{
  "num_hidden_layers": 11,
  "hidden_size": 256,
  "d_shared_expert": 0,
  "init_std_router": 0.00912,
  "optimizer": "muon_variant",
  "max_steps": 8887
}
Below are experts of layer 5 (counted from 0) of a mixture-of-experts language model. Rows are named router (the router's row for the expert), gate (a neuron's input weights, with its number), up (a neuron's input weights, with its number) and show model dimensions 0-127. Each number is 200 + 40 x the weight over its row's rms, rounded and kept within 0 to 999.
Before each expert's rows: a language model's description of what the expert responds to. This comes from a sample of Wikipedia text that the model never trained on.

# expert 53
Ordinals, not, only, and participles right after was, is, were or be, such as was first called up, second start, awarded.
router,281,202,169,192,258,167,160,157,199,224,204,204,188,177,219,177,206,265,224,216,294,127,151,212,146,264,103,153,274,203,181,139,169,185,248,182,221,169,224,272,188,214,207,198,196,160,195,155,172,241,212,173,111,177,178,218,210,221,266,247,144,201,135,231,138,192,235,291,206,170,144,228,199,203,291,207,176,208,278,155,165,196,148,260,184,264,157,207,217,293,202,197,175,210,168,227,193,169,175,132,182,193,196,228,200,217,242,156,209,231,206,115,216,180,201,236,227,173,210,234,166,271,201,163,227,137,258,202
gate0,172,194,182,314,197,232,178,191,230,238,166,172,220,159,156,225,168,183,242,219,211,197,215,206,226,237,207,136,174,296,256,271,225,133,154,140,196,161,194,221,246,181,278,190,113,222,213,232,251,233,209,211,219,164,222,220,198,200,217,223,177,172,201,224,215,93,190,248,189,199,188,171,220,205,193,232,221,183,279,181,165,216,159,153,236,234,182,90,206,209,242,254,159,140,120,172,253,156,179,217,179,211,148,172,233,187,158,207,213,230,221,214,146,141,167,176,178,158,236,160,181,228,223,256,183,184,193,160
up0,244,170,179,191,195,252,207,195,258,215,149,227,205,261,226,185,206,161,192,183,180,186,181,257,193,164,260,168,175,138,245,204,215,189,173,184,226,236,202,208,225,269,190,218,231,194,193,218,191,230,162,216,150,189,193,285,153,209,241,219,275,166,117,210,180,166,242,156,208,270,228,204,166,216,210,237,217,291,222,200,147,141,236,228,245,292,254,180,218,194,216,242,119,204,165,172,227,152,255,218,245,210,235,235,156,241,223,252,177,211,208,140,227,226,213,256,181,234,255,181,183,183,224,231,215,222,220,317

# expert 60
Lone space tokens in empty table cells and coordinates, and single letters or word pieces inside foreign names like Qutb.
router,280,193,234,129,161,248,180,184,156,234,170,171,174,204,206,207,225,219,151,228,266,191,244,204,164,239,172,202,137,175,186,218,200,224,270,188,254,208,294,203,215,248,230,234,252,235,212,216,246,165,183,249,215,196,189,225,160,195,222,114,164,176,120,186,184,164,197,220,191,166,168,143,207,170,229,347,203,263,272,225,235,201,192,233,211,215,180,204,185,205,200,203,168,237,183,263,183,209,274,179,228,253,163,174,219,162,215,131,118,206,198,128,213,193,188,224,188,213,178,185,158,219,194,275,173,175,208,155
gate0,169,193,214,147,211,214,144,234,221,199,234,231,215,244,200,142,218,205,256,209,286,241,174,206,150,223,118,209,194,166,194,231,237,172,172,217,206,196,221,120,167,155,210,197,182,147,87,171,166,196,262,273,175,143,194,184,221,179,270,257,171,208,193,202,142,133,260,157,198,207,160,205,282,268,209,235,220,267,252,249,214,165,156,199,231,160,196,244,211,155,214,202,147,234,240,149,158,204,242,111,186,137,303,159,208,188,212,254,160,156,176,165,201,159,166,142,211,188,181,112,218,165,177,168,225,194,213,184
up0,175,137,153,174,161,224,160,210,199,222,169,204,210,220,245,240,129,201,229,125,183,255,242,242,174,112,172,149,224,131,220,219,236,151,230,181,193,179,220,246,156,191,158,224,229,206,193,169,225,216,188,221,145,233,179,165,236,165,239,237,202,201,246,174,209,212,248,190,216,221,173,213,291,137,223,145,195,162,277,141,189,231,234,236,199,126,252,212,240,150,226,173,242,174,204,158,184,171,145,95,157,144,170,178,158,217,259,274,193,173,251,296,173,157,125,171,262,183,281,221,222,175,245,195,148,217,167,212

# expert 56
Byte pieces of Korean, Chinese, Thai and Japanese characters, plus place-name starts like New in New Zealand and United.
router,141,191,109,186,191,148,143,245,198,188,207,243,163,158,181,249,132,158,105,240,211,211,185,188,172,265,175,219,180,162,173,221,291,249,226,234,238,161,200,155,195,219,216,200,154,154,132,240,248,152,238,145,199,176,182,190,310,208,183,231,232,192,276,222,229,278,263,256,248,223,259,133,249,178,201,168,283,193,244,255,138,212,205,239,206,262,190,198,189,241,189,176,173,171,213,187,185,200,203,154,180,224,247,215,237,239,192,184,200,214,162,149,238,233,288,213,193,215,155,177,234,143,270,212,168,222,217,170
gate0,215,205,222,195,271,175,234,188,223,169,175,146,255,215,232,228,187,128,207,171,234,177,216,225,170,177,169,206,189,173,224,165,131,186,211,118,140,174,178,178,184,209,196,236,103,227,226,241,207,199,203,153,239,171,197,148,202,188,280,259,255,176,211,200,151,214,175,113,217,211,225,232,199,147,191,163,175,177,183,304,185,197,169,232,224,159,190,220,201,206,169,130,121,142,247,189,145,130,254,193,257,209,207,186,211,148,247,181,278,120,164,231,253,181,194,193,223,196,167,244,233,249,196,290,133,113,286,169
up0,234,234,255,284,122,204,179,207,203,188,232,251,155,201,184,209,201,148,219,243,234,222,150,188,171,199,233,210,184,209,219,232,197,172,212,178,200,203,252,209,214,223,169,204,244,175,207,200,275,220,265,252,163,241,200,152,172,230,220,230,198,232,148,178,172,166,233,236,177,215,172,236,184,186,229,290,135,125,109,227,204,286,189,255,234,231,158,218,204,183,246,207,142,198,180,251,193,195,260,231,251,224,200,181,189,229,177,140,219,199,98,148,179,177,218,202,204,195,202,179,230,278,237,237,149,179,268,149

# expert 42
Single capital letters or letter pieces in abbreviations and initials, such as SPAR, DOTD, O.D., and name starts.
router,223,135,207,173,199,198,146,241,127,213,185,212,187,165,195,217,224,202,185,190,245,142,206,159,210,236,158,152,142,194,173,169,218,225,247,162,228,231,272,213,205,206,250,203,199,204,213,212,198,141,203,254,198,209,234,193,105,196,245,135,183,288,125,216,295,248,242,209,168,161,224,124,167,188,238,268,162,165,298,227,181,158,178,185,244,225,175,162,194,231,227,225,182,254,200,227,144,180,267,175,243,203,175,173,232,216,176,160,219,235,193,127,164,236,203,140,303,253,167,199,195,220,170,209,154,238,192,159
gate0,155,249,162,192,196,206,262,135,187,201,172,224,208,232,199,187,224,172,176,149,286,160,265,230,153,201,121,194,181,227,188,177,129,219,216,210,210,152,259,175,218,138,234,97,197,216,270,208,177,211,187,242,233,174,204,178,167,167,185,178,246,246,222,205,223,220,221,184,247,224,193,252,277,231,225,251,192,200,156,190,272,222,136,192,180,138,233,137,223,207,128,223,188,188,173,167,211,166,286,156,307,133,205,220,235,154,186,204,203,160,226,166,247,161,195,152,205,187,214,215,136,176,174,224,190,129,143,247
up0,223,163,218,256,223,239,132,247,276,205,209,135,167,246,268,209,194,209,205,205,141,229,244,150,191,149,186,212,208,202,133,221,238,182,233,262,130,249,213,209,210,170,79,193,171,236,219,157,276,138,203,154,201,194,267,188,249,150,209,196,119,269,210,197,291,238,180,206,191,157,174,182,198,183,190,200,249,254,208,161,188,203,262,201,172,168,220,302,174,118,266,123,252,226,203,275,240,219,174,194,176,242,140,176,150,178,225,143,202,197,134,233,223,235,208,206,202,218,194,170,246,148,161,165,247,210,248,135

# expert 52
Main verbs after a subject or auxiliary in narrative prose, such as published, founded, enrolled, won, became, released.
router,117,225,184,130,273,168,177,210,163,162,166,239,223,127,256,243,246,177,246,175,241,170,225,208,168,215,115,259,175,223,187,188,141,221,179,174,240,174,185,186,193,206,197,163,262,171,247,178,232,182,263,250,222,140,158,108,256,148,211,220,140,205,160,224,207,242,233,237,232,145,240,156,193,217,152,177,187,196,185,218,186,150,280,211,196,209,131,249,204,165,163,138,237,240,266,166,165,277,201,195,199,183,126,209,217,212,189,127,189,249,225,98,183,225,240,166,182,136,202,212,150,191,224,292,180,242,191,203
gate0,251,199,180,162,200,156,159,221,211,186,216,200,208,217,229,199,224,87,197,180,196,214,203,126,158,285,245,320,242,207,168,164,203,141,280,254,231,195,169,287,209,153,202,217,161,247,156,137,272,266,203,132,190,187,161,226,153,162,236,180,236,280,191,269,199,144,223,202,245,131,237,173,184,173,261,234,165,187,199,206,244,200,187,209,198,224,170,233,227,212,154,119,234,155,247,200,218,226,152,224,248,231,198,143,176,230,177,224,254,206,153,166,178,213,114,206,171,140,185,228,254,164,107,182,128,130,253,169
up0,164,194,169,280,220,180,260,224,224,191,227,192,147,221,165,164,173,194,247,229,201,204,221,212,105,203,148,238,227,186,178,170,181,254,123,172,186,246,208,177,229,169,209,234,126,216,192,274,202,116,235,236,142,201,246,189,193,221,206,212,226,213,285,271,271,217,107,161,256,198,195,164,126,143,261,174,162,196,230,138,183,257,222,182,185,180,151,182,179,173,183,205,216,256,226,219,177,169,165,219,170,249,208,265,270,273,148,197,182,236,93,147,202,255,182,180,192,229,240,181,232,176,198,213,226,193,232,222

# expert 22
Compass and place words like South, North, New, single capital initials such as E. or U., and first pieces of years or scores.
router,204,195,150,134,207,181,217,227,160,130,181,208,142,173,177,252,141,191,254,223,188,239,206,204,89,204,128,158,214,148,147,152,218,197,284,173,250,200,262,162,222,205,170,194,214,212,196,220,199,153,170,217,244,199,148,244,193,231,177,210,221,204,169,186,308,277,231,229,210,190,194,222,189,137,235,228,243,177,242,266,190,211,93,229,172,218,91,191,201,266,272,190,256,206,203,171,140,180,178,173,206,238,158,171,139,219,199,178,195,256,221,116,190,166,210,169,228,251,225,190,222,257,252,167,141,244,218,167
gate0,232,251,179,155,157,226,154,235,139,206,205,159,245,179,183,209,256,213,250,180,179,181,236,169,166,212,133,223,184,162,154,234,153,257,195,194,178,120,146,224,161,164,184,218,147,185,184,247,228,234,193,220,229,208,217,148,127,253,136,161,225,180,124,234,157,269,83,261,187,172,218,227,210,195,122,165,231,215,242,201,165,204,143,166,198,193,213,160,263,247,245,243,226,194,205,190,124,242,158,182,208,181,260,192,114,165,149,215,255,219,197,227,243,228,200,199,217,166,180,254,182,227,140,139,133,251,154,201
up0,198,230,241,194,180,184,198,207,183,186,234,212,176,220,246,164,176,181,163,227,187,268,126,225,141,242,285,190,258,180,214,207,220,130,152,242,211,218,198,272,132,185,261,184,169,220,265,125,189,146,172,163,174,206,244,119,155,187,184,171,198,197,212,232,189,152,194,198,180,184,235,213,213,230,139,217,204,219,137,209,252,365,252,201,209,216,179,208,190,157,183,132,148,248,178,234,189,227,152,238,178,206,235,240,175,238,232,229,251,184,179,187,153,216,176,217,291,242,232,170,208,230,171,233,140,259,177,147

# expert 59
Particles and adverbs after verbs or numbers, such as about 1 mm, seeking out, away, almost, plus suffixes like -ed, -izing.
router,190,129,234,206,183,217,189,238,282,216,134,143,167,226,265,190,155,244,170,146,184,188,185,192,215,174,155,151,232,221,183,216,176,153,300,121,230,214,200,235,165,184,238,138,165,246,187,143,198,141,220,257,173,202,142,148,188,205,154,177,216,234,118,199,218,215,299,166,200,173,210,272,149,224,262,170,197,245,191,248,138,177,279,241,199,220,147,236,181,191,199,213,202,136,208,175,156,206,238,236,232,211,190,194,203,243,202,198,197,217,226,119,245,227,214,197,224,145,182,227,194,203,192,174,245,209,149,149
gate0,170,168,207,209,184,130,195,192,226,151,294,220,195,179,143,161,287,229,227,157,256,184,230,177,216,230,228,65,190,240,204,228,231,229,232,246,166,148,164,165,209,149,231,195,146,209,256,225,213,193,216,236,212,201,89,190,249,250,157,260,202,238,147,180,227,139,216,284,157,223,228,204,260,247,172,176,198,224,209,182,142,268,153,114,226,193,302,174,210,196,184,206,172,201,152,215,140,188,191,246,231,173,275,171,286,140,292,241,214,196,261,167,246,163,252,268,154,172,182,208,216,201,208,210,276,199,189,159
up0,207,179,206,153,161,154,208,193,293,150,245,218,197,230,207,199,237,221,228,190,246,199,206,129,244,179,242,79,151,287,240,209,197,245,159,212,155,162,171,166,153,228,151,231,185,248,161,157,145,265,190,203,218,220,210,163,236,253,244,218,248,194,188,189,207,219,195,230,177,175,198,159,293,160,255,197,168,280,179,185,176,174,200,160,173,255,192,139,182,226,197,235,227,200,100,177,174,182,147,227,149,235,235,136,223,266,198,161,241,198,253,213,213,127,183,187,182,255,266,194,201,183,183,144,286,149,175,183

# expert 57
Adjectives and ordinals right after the, such as main, largest, same, past, following, 37th, former.
router,161,232,145,250,214,216,166,151,215,183,201,202,203,159,175,227,192,201,137,239,218,189,129,226,249,222,196,112,257,302,157,225,198,257,246,256,265,253,153,203,228,274,181,198,267,234,232,177,206,180,252,189,175,215,162,209,210,215,254,166,268,218,195,239,174,152,222,234,202,168,236,296,174,180,244,104,197,155,213,156,179,155,176,202,216,191,191,233,159,202,149,182,209,212,180,146,200,245,233,146,233,218,132,150,174,229,167,129,196,226,223,300,160,214,164,152,178,203,193,175,154,210,218,166,199,260,182,189
gate0,210,160,239,240,182,211,175,189,233,204,210,250,260,305,154,216,136,227,164,160,214,181,235,211,160,256,232,258,183,235,211,294,263,221,202,195,249,154,149,162,174,216,186,212,197,156,191,124,183,248,155,235,221,160,217,137,214,192,178,246,236,275,202,200,226,250,162,195,267,180,211,219,243,169,211,205,247,246,188,165,199,213,212,239,269,132,180,142,261,145,226,178,226,185,204,201,253,292,190,124,158,143,207,136,181,243,217,215,203,134,244,204,201,217,128,237,222,245,250,138,197,213,173,206,234,169,201,230
up0,224,250,223,212,167,237,253,209,189,207,180,227,255,195,190,186,208,165,169,155,192,140,231,157,190,214,233,206,158,149,168,195,181,208,230,179,197,179,94,261,107,262,187,230,218,194,160,166,180,262,196,256,161,166,224,240,326,226,155,201,231,234,90,199,126,200,224,111,180,230,225,150,199,217,191,244,162,192,120,235,212,87,167,150,202,197,140,220,184,240,243,230,137,158,229,145,163,198,204,164,223,145,161,182,212,167,143,226,179,248,208,174,161,151,225,280,153,229,211,146,182,134,249,226,181,245,106,201